From a checkpoint of a small mixture-of-experts model trained on Wikipedia.
Size: 10 layers, width 384, vocabulary 32000, 52.1M parameters.
Training: 343M tokens, 5236 steps.
Below are experts of layer 3 (counted from 0) of a mixture-of-experts language model. Rows are named router (the router's row for the expert), gate (a neuron's input weights, with its number), up (a neuron's input weights, with its number) and show model dimensions 288-383. Each number is 200 + 40 x the weight over its row's rms, rounded and kept within 0 to 999.
After each expert's rows: "gets" lists some tokens that make up at least twice as much of what it gets as of all text. This comes from a sample of Wikipedia text that the model never trained on. Tokens count by the router's weight.

# expert 3
router,180,260,176,262,138,237,275,156,193,247,215,225,106,255,214,238,202,261,239,204,219,157,231,153,127,241,185,189,239,161,275,115,230,186,200,207,118,186,255,230,168,214,243,234,221,234,193,149,222,308,165,186,213,168,198,211,204,254,230,222,131,168,253,281,195,215,235,241,188,249,226,215,211,208,246,239,238,207,181,170,176,198,185,273,142,200,136,163,189,199,125,161,156,153,192,238
gate0,147,196,208,187,190,158,215,152,220,163,163,224,262,257,184,209,237,213,232,193,219,200,204,257,218,177,186,217,205,194,195,214,124,268,133,183,226,137,176,221,122,206,215,85,235,177,242,193,209,212,183,193,154,108,115,272,235,176,227,168,190,234,200,193,215,245,210,206,230,237,102,189,189,183,161,333,163,223,243,179,229,191,105,144,111,243,168,170,229,196,181,154,180,132,155,158
up0,241,230,292,227,209,179,144,174,146,188,245,277,190,162,167,222,198,158,294,162,158,193,184,221,219,218,164,188,207,186,197,186,250,209,188,176,191,290,264,162,275,254,245,249,313,64,183,156,224,242,165,261,180,214,242,253,183,260,184,182,257,186,166,176,259,171,208,84,206,223,163,181,290,169,197,194,157,222,138,229,151,185,203,214,162,203,237,200,204,214,273,200,242,195,243,201
gate1,207,183,224,235,142,255,178,135,159,210,182,228,134,149,158,197,272,166,189,196,148,229,142,239,222,172,286,122,180,169,216,141,224,214,145,185,162,189,230,290,196,137,175,142,227,131,142,186,211,166,205,184,182,244,218,153,165,223,221,163,204,229,187,202,221,123,110,184,217,212,296,294,222,195,228,248,162,151,150,202,208,192,90,96,147,221,147,233,219,274,203,241,155,184,209,222
up1,137,167,146,198,188,120,183,270,173,189,232,251,229,275,216,262,173,221,206,228,222,181,219,163,185,192,137,216,246,224,227,267,212,176,183,180,224,216,164,148,134,246,215,219,191,231,291,205,205,226,224,111,185,121,175,215,249,188,165,176,241,172,165,159,229,211,234,180,185,205,206,172,213,170,175,154,236,238,206,144,179,199,307,259,298,137,231,178,162,125,166,188,243,198,182,126
gate2,208,162,210,180,158,225,209,186,194,246,204,177,186,212,139,265,199,170,228,243,232,190,222,288,229,210,185,211,221,223,224,170,196,118,157,196,221,205,170,222,127,182,175,255,137,177,175,189,301,167,120,150,221,165,197,176,232,213,241,232,257,210,225,185,140,205,277,156,152,236,230,195,153,263,205,192,189,174,151,211,167,154,189,215,235,211,202,224,181,220,247,199,266,193,162,269
up2,240,176,231,198,94,223,226,219,200,257,101,221,223,156,208,182,218,178,250,188,179,173,180,226,241,275,168,241,213,249,202,241,135,195,170,255,225,163,241,179,206,227,190,203,236,166,161,194,222,254,121,163,182,170,160,156,256,206,198,173,198,133,329,166,195,219,193,166,195,250,254,251,196,232,146,214,203,214,147,191,219,167,221,221,170,212,195,156,113,213,211,186,235,193,207,192
gate3,177,133,210,243,234,188,187,137,218,256,215,193,202,206,252,244,225,240,195,175,249,112,187,217,219,168,200,210,191,249,187,217,178,247,137,239,169,239,216,169,213,174,205,245,201,227,190,145,210,215,210,294,175,181,169,208,175,192,226,225,196,220,195,242,182,171,181,205,109,224,158,198,233,185,179,217,234,231,232,195,255,240,225,247,223,146,221,167,225,203,254,140,168,218,257,214
up3,193,287,162,172,149,226,193,219,192,222,299,182,201,195,290,237,69,218,244,244,248,119,211,172,215,128,179,171,214,235,190,169,217,252,221,193,237,203,154,178,259,135,254,276,235,197,187,222,219,185,194,258,230,153,270,265,242,217,204,197,197,219,167,123,164,237,270,198,224,231,137,198,215,188,139,253,193,215,217,141,216,290,206,174,175,164,226,209,176,229,205,168,180,244,164,314
gate4,118,215,153,148,241,138,197,203,180,243,236,163,183,169,170,191,233,197,187,209,154,97,222,224,106,180,146,129,196,178,216,188,184,199,183,223,209,204,168,236,147,245,164,193,227,193,215,243,282,231,201,233,206,129,230,224,173,189,193,197,163,205,229,137,240,270,182,189,208,205,193,199,214,203,170,268,162,208,257,289,186,214,153,215,196,252,194,252,200,181,177,247,235,242,208,220
up4,139,205,194,183,163,238,211,163,248,245,161,189,308,273,198,137,250,161,176,191,265,144,189,204,130,155,149,188,144,161,213,210,208,160,227,260,156,179,171,235,171,258,215,245,235,153,156,209,281,150,233,254,204,142,178,205,185,243,224,249,172,210,221,160,287,254,164,220,199,183,172,176,208,150,231,239,198,271,221,217,188,179,203,174,224,230,205,213,258,131,216,195,143,203,198,206
gets: " |", ".", ":", ";", ",", ")"

# expert 6
router,161,161,230,201,176,235,183,168,202,252,190,205,228,213,140,233,242,229,221,263,161,243,116,294,140,218,165,249,218,244,115,218,234,154,194,120,137,231,127,210,180,202,126,254,238,168,189,132,233,246,209,221,235,186,196,160,204,173,143,269,180,176,239,168,193,287,152,184,211,278,156,211,260,221,278,247,195,223,199,254,252,251,189,286,192,193,230,187,145,196,203,265,163,206,233,173
gate0,122,182,157,247,127,153,219,215,185,205,167,259,257,234,212,183,173,224,159,174,259,237,222,134,192,201,191,267,193,183,179,236,254,225,227,233,216,202,227,234,134,224,208,202,189,141,230,214,227,208,232,200,184,253,203,231,190,250,165,275,192,175,171,242,177,249,198,244,226,240,234,196,222,220,213,295,181,141,201,195,211,180,117,202,232,167,240,236,250,243,203,171,156,172,210,219
up0,196,185,172,215,190,153,261,194,191,161,159,208,194,222,143,157,189,138,166,234,238,207,157,232,132,250,190,182,273,186,232,226,185,293,185,239,253,240,171,182,225,186,201,201,191,208,235,226,181,287,265,192,161,212,150,194,153,220,227,220,224,167,172,139,175,284,165,197,230,167,171,205,272,250,232,229,220,143,174,245,199,206,115,249,173,179,221,182,160,185,215,215,130,150,195,207
gate1,165,123,210,194,236,245,188,232,189,212,283,315,202,211,193,153,203,153,200,217,229,216,106,227,279,223,211,138,167,199,199,193,172,214,203,227,246,207,246,274,189,209,215,208,276,187,187,225,223,227,172,182,132,197,143,204,128,251,179,255,192,145,166,237,302,252,225,209,274,173,271,199,170,152,189,179,218,195,196,217,202,173,179,178,267,214,198,212,275,231,178,231,240,227,173,212
up1,224,104,222,232,236,230,219,219,264,207,244,254,190,227,139,142,196,148,181,236,200,218,138,251,280,195,178,169,210,218,229,205,150,180,201,172,257,151,205,235,164,173,152,199,295,151,226,219,240,200,163,221,178,205,125,225,143,197,177,270,203,117,167,187,317,256,250,243,256,185,280,171,193,226,207,158,208,230,142,255,177,183,202,204,215,250,216,239,265,212,237,220,216,226,271,193
gate2,184,182,153,149,198,258,136,273,256,174,109,193,133,228,206,198,253,202,182,219,185,263,162,259,145,199,224,222,158,202,245,208,250,228,166,210,154,146,259,220,205,301,210,223,225,145,217,202,216,214,167,197,197,171,152,227,195,144,150,200,211,198,224,224,215,169,258,166,226,157,129,217,218,294,170,201,257,205,250,266,245,213,223,246,164,160,138,219,185,198,157,186,176,204,267,198
up2,236,171,194,162,231,254,173,104,194,234,221,227,219,189,166,215,117,241,165,150,208,174,234,133,161,159,224,141,220,197,191,168,197,213,83,219,224,249,235,278,130,192,186,197,251,193,131,225,278,151,208,229,171,160,201,219,218,241,221,197,185,214,163,117,233,214,224,195,215,111,173,240,241,233,204,207,213,189,166,158,180,212,350,124,211,158,192,239,155,187,177,198,244,156,263,201
gate3,184,226,205,207,115,259,233,84,208,187,256,220,269,217,201,224,209,255,313,172,183,165,123,245,206,267,221,231,136,139,212,203,186,177,211,260,150,173,223,201,264,177,236,136,133,180,259,101,188,238,214,180,256,99,215,252,212,240,129,186,208,169,215,274,210,187,173,233,234,202,174,208,292,198,184,184,140,186,192,185,190,217,192,218,130,251,208,176,263,150,238,224,238,237,164,124
up3,267,234,273,212,187,209,226,99,219,152,230,199,146,201,210,219,267,249,232,197,215,163,198,182,194,245,185,271,220,229,171,165,217,144,163,287,188,197,150,117,198,225,182,216,111,200,237,156,195,156,228,256,260,177,297,282,281,195,180,188,217,223,200,163,213,260,187,190,212,176,206,206,207,200,150,151,120,207,238,159,173,247,205,137,189,229,216,200,236,177,228,172,159,259,186,169
gate4,189,212,208,123,213,243,181,219,122,118,141,149,165,206,141,266,215,231,211,282,169,233,188,212,144,212,197,263,205,217,189,217,194,226,209,96,256,181,138,211,220,251,181,204,218,171,183,163,116,224,245,209,169,173,241,133,222,266,173,240,190,200,143,208,204,165,125,179,146,249,164,265,234,189,173,200,195,187,179,236,183,194,206,199,200,205,174,134,239,216,214,195,189,196,170,211
up4,219,181,208,237,167,157,194,192,276,263,264,212,210,172,255,131,202,194,172,180,228,182,218,206,210,208,205,118,193,168,214,193,215,208,170,293,164,193,289,199,120,107,211,156,222,235,222,197,299,183,147,216,244,217,158,234,133,141,230,158,196,191,247,205,199,219,261,224,202,129,257,143,164,198,221,198,207,194,244,149,223,242,200,208,238,205,216,265,168,224,163,236,236,224,240,174
gets: " the", " a", " The", " his", " an", "The"

# expert 2
router,229,234,194,143,186,165,206,157,169,141,189,173,156,225,182,128,201,193,194,208,287,250,216,195,157,201,209,238,179,147,123,134,227,226,262,213,200,189,194,184,209,209,263,159,140,138,184,215,237,257,191,254,192,119,242,202,117,210,194,195,209,188,229,229,212,165,220,226,198,156,250,188,151,192,239,172,230,251,133,138,221,225,168,218,233,206,194,228,220,196,196,217,176,122,145,206
gate0,251,185,247,257,189,183,217,187,174,265,206,201,158,176,131,220,152,137,166,127,268,153,144,150,120,177,137,229,151,191,219,126,191,153,180,199,186,138,251,213,191,226,172,149,175,218,150,238,245,235,270,203,308,190,194,169,163,256,141,229,132,234,247,166,220,159,197,160,190,229,170,197,193,249,220,155,203,190,197,193,282,226,188,175,199,169,166,152,167,259,228,228,138,196,230,206
up0,213,146,255,247,177,234,232,203,205,295,210,197,183,176,155,240,162,183,148,148,239,143,130,163,143,198,154,234,160,204,219,147,161,191,179,237,196,123,258,197,156,161,209,150,168,223,158,255,213,241,256,241,257,165,203,168,199,275,127,242,131,247,215,143,216,177,183,183,202,194,178,191,221,244,187,167,185,194,215,185,252,227,195,167,187,160,156,160,193,249,256,261,159,175,220,213
gate1,146,199,192,143,167,262,211,223,218,202,241,167,165,244,167,163,209,177,161,132,85,128,231,166,199,217,221,158,192,214,252,240,219,216,159,214,256,200,190,278,214,172,166,150,210,248,208,191,186,259,259,226,194,156,164,200,260,201,136,179,207,227,134,221,281,217,233,203,165,202,209,213,210,179,137,238,284,245,206,213,224,141,192,148,187,253,225,254,229,246,156,160,211,221,236,202
up1,227,178,174,164,253,259,250,244,148,262,232,234,200,207,143,214,247,209,219,134,229,185,170,214,306,228,257,210,213,189,124,93,160,225,187,222,192,137,216,189,241,269,117,187,164,211,171,268,170,208,267,134,194,161,203,239,136,206,193,227,242,246,160,122,146,160,121,237,158,191,143,185,218,178,202,195,197,235,226,216,254,253,283,258,172,230,140,148,155,118,233,225,282,154,248,162
gate2,187,186,223,243,143,231,213,219,125,183,170,136,214,171,176,205,235,197,225,328,210,270,125,214,204,150,216,153,214,250,123,165,239,221,144,203,267,164,198,220,251,219,209,129,196,146,169,194,188,165,169,322,114,186,273,173,108,199,225,270,197,228,163,195,196,167,259,129,194,212,225,240,209,233,199,197,266,222,177,223,277,180,290,209,274,161,254,260,230,180,177,221,187,182,238,179
up2,164,184,262,246,198,267,145,215,190,202,232,205,167,192,103,186,202,179,107,258,283,259,154,211,244,208,232,154,206,269,155,200,199,229,253,236,234,211,196,231,159,236,246,139,170,143,171,156,187,134,178,289,162,163,252,180,182,146,128,218,171,192,217,147,156,211,187,234,214,221,243,268,229,212,248,240,271,252,174,168,201,194,263,148,221,182,227,220,230,174,164,219,254,199,246,160
gate3,264,159,105,218,180,174,270,222,168,186,162,190,165,172,172,175,194,190,190,211,262,272,239,217,215,230,185,230,238,234,240,253,196,180,181,245,141,196,296,168,213,238,229,209,160,254,183,205,149,216,194,167,157,176,206,143,190,244,195,141,267,181,170,148,205,220,150,161,212,185,174,198,239,129,237,146,186,211,177,203,176,217,245,136,199,229,217,183,194,254,190,220,198,156,204,275
up3,265,99,122,216,213,197,232,183,171,176,158,230,213,181,179,157,190,190,214,193,277,258,240,216,224,234,198,225,251,222,195,217,200,241,198,237,157,167,264,150,194,238,238,184,160,241,171,198,153,199,209,148,166,189,214,140,227,250,176,171,267,174,190,168,195,217,158,170,240,173,179,200,234,186,198,161,194,186,193,202,173,211,249,169,186,250,250,214,212,256,191,226,220,217,220,287
gate4,204,179,230,241,297,249,203,169,186,217,178,245,183,223,217,188,201,210,214,179,122,174,212,171,208,244,167,281,191,260,193,164,144,153,193,153,174,193,199,244,210,237,118,189,234,128,149,201,255,177,216,158,148,195,177,164,223,243,181,175,200,143,233,232,140,186,177,195,164,178,146,229,207,193,157,181,184,255,140,201,267,202,244,163,178,226,214,228,249,129,186,156,239,284,197,183
up4,203,195,155,161,134,218,175,257,204,165,212,143,242,147,196,197,197,164,183,256,283,230,177,218,156,140,230,139,202,153,209,197,264,232,223,233,225,224,181,126,198,175,241,221,193,241,227,199,115,236,167,217,262,218,221,230,193,154,211,195,170,243,173,175,241,185,205,204,234,228,270,166,196,194,246,175,250,116,245,190,160,210,172,240,244,184,233,163,147,230,225,248,145,137,223,220
gets: " ", "N", " (", " 0", "S", "W"

# expert 7
router,202,162,212,207,158,199,213,197,298,214,220,151,156,211,199,189,204,210,165,262,196,227,198,201,247,309,202,186,190,216,176,222,217,210,181,256,199,247,176,162,139,247,130,234,214,203,206,218,161,135,217,227,243,165,233,155,199,202,172,187,204,244,225,207,209,223,183,269,148,189,216,182,125,167,204,240,179,177,182,242,239,175,157,221,253,169,223,185,131,274,227,246,156,192,191,220
gate0,235,195,211,201,222,209,251,153,234,180,252,180,104,231,210,243,259,223,208,85,195,175,125,182,209,196,207,113,192,223,195,157,181,146,190,189,172,158,133,191,154,215,170,223,226,128,216,214,180,216,187,197,202,214,174,209,203,202,156,148,234,216,230,230,166,216,215,239,205,176,299,189,172,233,221,196,236,196,173,235,176,125,116,149,206,153,197,214,174,178,245,99,232,221,141,155
up0,168,235,212,298,124,192,224,179,187,219,261,280,225,201,181,198,194,152,212,239,189,246,249,276,148,195,219,271,182,186,153,183,175,234,177,204,185,206,232,227,182,230,168,143,192,285,206,261,194,221,217,178,217,218,219,125,186,234,214,174,126,200,248,138,130,157,175,146,223,237,149,155,172,139,188,124,238,307,154,225,200,238,245,203,231,201,229,163,189,194,232,262,198,168,272,216
gate1,175,201,155,227,281,143,115,216,188,128,129,160,247,239,160,216,249,211,119,182,188,173,287,246,253,121,148,260,180,201,128,257,226,128,274,204,219,169,186,181,149,155,283,166,182,181,258,132,164,188,226,176,210,220,235,221,160,156,219,240,177,179,148,223,210,290,228,239,257,213,209,217,202,184,259,255,189,122,170,187,180,229,125,152,187,167,233,202,137,223,266,199,215,208,161,208
up1,260,159,184,172,184,211,224,221,229,211,204,220,190,181,149,151,136,231,288,248,229,234,204,241,196,237,215,164,218,125,160,181,148,138,160,204,243,185,267,216,266,209,206,233,198,163,131,223,218,185,228,206,156,241,204,229,176,222,214,185,237,172,290,187,154,208,213,218,109,217,271,138,197,238,146,205,233,212,187,126,202,192,184,180,165,225,187,191,243,191,173,175,278,164,192,188
gate2,205,203,182,259,259,225,295,142,265,205,216,200,144,139,159,215,183,132,161,183,241,167,212,129,139,138,161,192,162,203,179,224,202,210,241,209,230,174,208,112,163,309,195,192,176,225,168,318,186,176,190,276,214,199,260,223,167,180,225,170,188,184,186,200,167,198,299,213,231,253,184,191,250,156,196,118,257,205,126,208,202,137,231,233,185,292,257,185,314,252,252,170,267,190,256,217
up2,184,251,120,237,279,219,167,165,272,182,199,218,180,174,218,259,200,152,195,248,247,111,266,239,200,224,173,228,178,152,180,175,174,192,249,171,253,190,150,155,235,207,223,183,160,246,166,287,224,175,279,220,208,184,186,233,113,197,174,179,130,206,130,141,194,131,289,165,202,188,189,175,181,190,137,180,229,185,218,190,209,144,219,247,200,264,219,208,262,221,227,182,246,165,150,146
gate3,217,237,152,115,249,159,180,211,83,147,217,167,195,297,164,159,185,208,142,208,197,210,214,263,130,197,160,307,214,178,206,121,158,162,138,199,206,192,180,204,183,192,188,170,257,181,156,187,179,190,202,205,248,191,215,213,245,137,169,151,214,270,248,201,193,253,246,214,246,200,230,258,124,185,262,160,225,272,260,270,190,148,163,143,227,214,208,149,187,159,285,185,185,158,165,208
up3,224,272,146,121,205,153,179,220,128,162,168,119,175,304,216,179,147,188,196,265,208,259,226,182,159,211,182,326,171,220,190,131,222,190,159,216,209,209,183,193,169,149,166,191,231,175,155,174,144,189,217,176,246,127,145,262,251,119,162,178,197,251,196,181,207,259,188,212,238,234,175,199,178,192,256,139,175,237,194,176,184,152,130,129,223,229,181,163,147,229,265,209,206,204,195,305
gate4,222,174,210,237,214,234,175,191,195,171,213,146,135,199,208,189,241,187,156,214,155,137,189,165,153,222,229,227,214,154,173,225,242,167,181,176,158,187,125,204,158,175,218,200,191,78,231,223,213,211,229,218,171,184,163,160,189,197,199,145,182,242,210,155,212,170,251,205,235,233,194,250,196,270,245,218,178,292,325,172,90,264,194,192,214,274,224,221,134,212,204,220,205,268,201,165
up4,201,206,144,172,231,216,235,235,172,219,223,205,164,177,169,194,87,146,213,221,165,199,114,135,201,173,266,223,248,80,134,216,256,166,237,123,203,239,235,205,191,210,181,174,174,213,183,238,217,276,240,228,215,243,215,166,190,216,157,212,231,227,142,171,154,151,165,188,248,147,103,189,214,235,195,283,156,224,209,185,212,236,191,179,152,212,168,193,239,133,205,214,198,204,233,183
gets: "s", "a", "e", "'", "t", "i"

# expert 0
router,171,194,228,172,185,227,219,225,177,171,175,230,143,226,176,151,203,211,236,231,160,186,218,265,208,274,223,221,212,189,222,188,293,266,136,158,241,135,191,229,228,244,170,199,267,248,208,274,127,211,96,281,252,252,223,237,224,167,196,239,263,227,245,195,232,236,225,191,196,201,162,179,188,179,127,217,297,286,242,176,157,196,283,150,157,207,120,199,218,162,118,204,129,273,189,209
gate0,208,148,247,211,162,211,270,201,190,191,240,174,225,243,166,187,74,227,267,237,221,141,222,205,168,180,187,179,170,171,158,189,243,285,222,131,184,212,111,160,188,251,172,189,210,179,174,276,184,260,153,191,225,238,240,182,248,191,251,233,198,160,222,232,152,192,144,214,197,219,216,189,190,181,218,172,198,215,244,202,185,153,223,184,181,248,164,200,184,267,220,246,189,197,164,185
up0,254,235,168,195,207,199,144,161,210,153,203,233,193,147,253,165,331,170,160,189,180,245,219,172,223,203,187,267,200,232,277,216,178,91,159,217,220,191,253,231,197,147,242,241,198,216,171,147,209,178,251,179,259,144,197,175,176,185,173,154,200,199,195,120,161,244,278,219,199,202,251,240,250,230,214,201,147,197,197,204,176,206,155,194,200,182,225,239,190,162,171,169,192,195,188,231
gate1,159,204,131,276,224,227,183,262,200,232,158,223,149,149,161,179,114,184,243,221,239,200,168,172,232,214,174,208,214,188,186,162,186,250,166,258,178,219,261,273,220,122,203,128,204,260,110,198,197,177,186,170,197,235,241,209,225,210,151,225,215,207,181,82,183,200,147,201,249,189,249,196,192,186,89,215,173,163,125,219,177,183,194,201,239,187,158,198,153,206,262,171,208,186,236,112
up1,240,172,326,135,123,179,234,169,189,221,190,141,235,272,190,224,256,194,261,178,217,222,214,273,199,222,253,220,207,167,201,151,221,186,246,153,206,227,214,133,244,224,189,192,195,221,236,233,178,176,204,192,153,142,177,203,228,189,254,143,231,240,206,226,163,177,190,203,156,164,159,163,183,197,252,249,192,255,154,216,208,146,181,188,133,192,222,266,224,243,125,182,220,206,174,195
gate2,209,195,198,212,189,206,232,190,192,198,156,218,199,199,217,132,107,263,230,177,241,208,209,195,300,179,151,168,196,170,135,197,176,238,180,153,231,213,162,214,240,154,91,214,239,260,194,111,214,251,206,167,210,213,190,219,185,196,221,242,234,229,205,210,215,131,150,174,276,199,113,257,141,209,208,199,191,267,213,190,276,296,211,198,200,161,127,202,168,256,292,208,192,288,254,205
up2,264,186,208,176,120,254,105,164,163,258,144,203,128,276,125,207,209,138,110,148,296,222,255,218,171,236,194,272,162,209,232,170,239,161,195,189,247,218,194,170,187,180,272,237,230,123,227,169,207,172,245,194,216,243,185,206,268,204,152,211,253,232,212,157,171,188,153,246,194,176,200,184,241,192,214,147,241,200,208,196,247,245,180,173,221,184,200,135,244,183,207,197,222,275,211,223
gate3,223,170,266,224,255,209,180,221,167,179,220,219,205,203,195,78,261,263,148,269,145,144,224,303,159,187,282,227,221,245,111,147,171,262,196,191,235,258,184,177,258,206,239,269,271,166,236,247,216,171,208,201,205,183,233,173,209,210,199,207,181,200,162,303,242,233,255,130,164,174,238,270,176,250,182,212,302,180,190,191,189,133,225,246,179,217,192,163,250,233,198,192,208,259,205,129
up3,162,177,203,240,215,245,163,191,279,134,205,150,217,228,228,114,221,217,216,206,184,157,178,178,282,237,225,225,258,241,182,112,218,268,245,163,152,210,245,191,136,239,190,265,211,166,198,193,208,155,195,237,96,289,187,201,186,218,202,178,172,171,181,216,153,129,219,187,184,203,213,204,176,225,150,242,201,183,155,189,257,289,259,175,277,273,175,262,180,230,153,233,194,235,181,238
gate4,131,224,147,145,120,231,241,204,168,296,187,159,177,243,165,211,147,184,220,182,196,181,149,141,193,239,200,196,214,213,141,190,228,193,181,195,246,241,200,241,159,164,248,210,177,217,181,261,205,233,187,249,194,202,214,122,226,219,211,118,218,252,193,174,206,172,222,199,223,168,243,159,198,220,188,127,175,155,128,200,150,249,229,207,201,149,217,199,215,230,218,219,189,173,182,236
up4,176,151,174,168,210,237,226,237,215,205,184,165,188,157,202,156,204,235,331,251,155,211,218,260,229,136,171,224,243,209,144,187,196,163,212,220,232,186,210,228,190,179,238,157,161,255,176,173,281,228,172,265,165,229,230,185,202,242,230,141,173,165,265,170,148,146,283,217,205,81,230,212,226,173,166,170,240,162,277,200,188,236,176,259,249,214,201,232,188,287,228,246,173,160,213,142
gets: "\n", "==", "|", " \"", "===", " ("

# expert 5
router,192,175,205,249,130,165,257,106,320,212,160,212,210,245,183,228,209,186,205,149,180,202,228,160,196,193,194,217,220,215,265,206,224,235,225,142,168,151,188,168,86,193,192,151,197,222,181,178,194,278,206,286,220,216,218,170,197,193,162,218,231,227,244,176,261,207,143,269,189,223,257,253,199,163,186,239,262,245,186,227,173,248,223,230,158,213,172,222,171,167,196,249,164,205,166,230
gate0,196,178,126,210,246,156,230,203,135,187,217,103,157,195,224,171,213,186,226,213,172,176,174,266,255,130,153,219,194,224,263,192,164,140,235,223,210,214,148,238,192,215,176,329,182,204,216,188,156,229,179,256,188,248,217,220,162,242,207,180,200,234,197,182,201,182,129,209,201,122,182,230,259,152,257,213,251,156,251,149,187,240,226,203,212,235,170,156,179,160,242,147,212,271,166,222
up0,206,173,178,284,240,61,222,300,148,202,147,171,169,182,179,206,172,150,154,190,171,160,237,174,204,135,170,270,124,258,176,189,235,203,223,224,206,171,151,216,129,222,183,317,214,180,208,208,146,266,178,182,194,182,214,228,201,211,229,213,206,142,213,214,199,193,169,172,214,171,174,149,244,206,211,185,245,240,210,181,162,247,178,178,235,212,184,169,228,242,202,196,228,192,214,177
gate1,208,180,293,194,159,171,234,246,233,210,158,135,156,186,222,212,198,135,240,253,221,164,191,188,232,255,264,168,245,117,187,98,170,174,220,244,179,261,214,200,187,260,204,221,180,185,168,182,131,174,214,190,169,264,226,226,218,227,193,181,246,189,205,194,240,173,190,215,192,176,187,212,184,150,268,215,185,91,162,286,205,313,151,225,179,198,248,180,184,174,221,194,244,174,228,175
up1,239,276,154,127,177,244,172,224,174,202,147,175,252,220,178,236,156,230,162,142,242,272,178,156,173,255,226,227,179,205,207,179,175,167,203,199,199,308,173,152,168,153,223,207,211,296,156,212,253,244,184,199,164,204,258,179,208,121,238,107,170,189,154,237,190,228,275,157,168,231,159,219,171,210,215,246,234,203,221,152,251,210,194,289,229,264,121,237,285,159,256,175,208,206,179,210
gate2,195,125,260,183,236,146,141,189,180,245,238,180,234,211,133,202,215,138,210,212,171,182,238,191,209,194,202,229,173,190,190,290,194,259,130,186,237,206,239,215,290,181,188,190,194,205,192,251,185,167,167,174,223,160,232,175,162,188,222,154,226,277,205,165,246,192,197,207,204,249,190,218,220,255,193,186,200,265,120,236,186,226,175,262,237,200,161,197,237,242,126,170,211,262,211,217
up2,225,228,167,237,169,213,225,203,199,220,248,196,226,203,221,215,206,172,169,170,199,217,178,169,199,159,217,171,296,239,209,207,203,166,226,251,158,181,237,241,208,168,183,210,195,226,189,193,171,183,201,248,270,157,275,171,167,199,158,233,250,176,220,249,150,225,164,140,180,153,181,172,150,118,200,222,194,259,248,70,229,198,201,134,153,210,227,193,202,175,245,173,212,145,182,184
gate3,195,198,210,253,191,218,279,231,185,136,235,161,189,207,230,226,214,226,219,165,257,112,187,224,184,218,174,301,148,230,164,205,234,208,202,195,196,229,258,152,152,226,240,142,153,160,129,196,174,242,232,191,185,232,210,197,211,172,204,242,258,208,252,218,209,165,209,234,197,227,167,243,208,215,195,185,140,149,234,231,216,211,250,184,151,217,182,178,176,213,244,224,159,172,222,195
up3,192,235,232,220,255,228,250,207,177,217,235,132,155,237,231,235,230,248,223,143,245,95,186,207,232,215,222,303,214,192,197,262,219,224,218,135,165,217,257,135,181,253,203,155,198,168,139,208,236,235,229,231,220,213,225,145,204,186,235,279,270,201,209,178,170,198,192,167,195,241,188,187,182,214,251,150,144,153,242,216,178,197,301,124,232,255,194,177,196,231,256,237,209,198,202,155
gate4,247,229,213,215,221,233,258,144,204,230,219,204,174,160,231,251,217,189,226,235,191,172,233,143,277,225,94,178,181,211,146,185,231,237,224,214,177,149,219,281,205,214,268,192,220,175,282,195,247,235,249,199,246,209,121,156,231,134,211,169,146,199,243,197,207,168,237,210,208,241,279,217,136,199,177,199,214,153,239,125,234,141,175,152,245,239,169,206,252,205,126,237,225,219,179,162
up4,287,204,195,245,199,229,177,195,247,232,203,207,178,163,231,230,241,174,212,239,226,144,236,211,289,168,173,173,146,165,234,212,217,165,251,160,200,184,168,241,184,218,226,154,235,217,231,195,226,240,197,204,213,218,254,114,215,144,186,246,179,189,238,150,204,252,229,226,227,215,181,183,137,208,180,184,191,171,198,166,169,142,160,201,238,238,195,201,215,136,147,237,272,233,168,200
gets: "-", " of", " in", " to", " by", " for"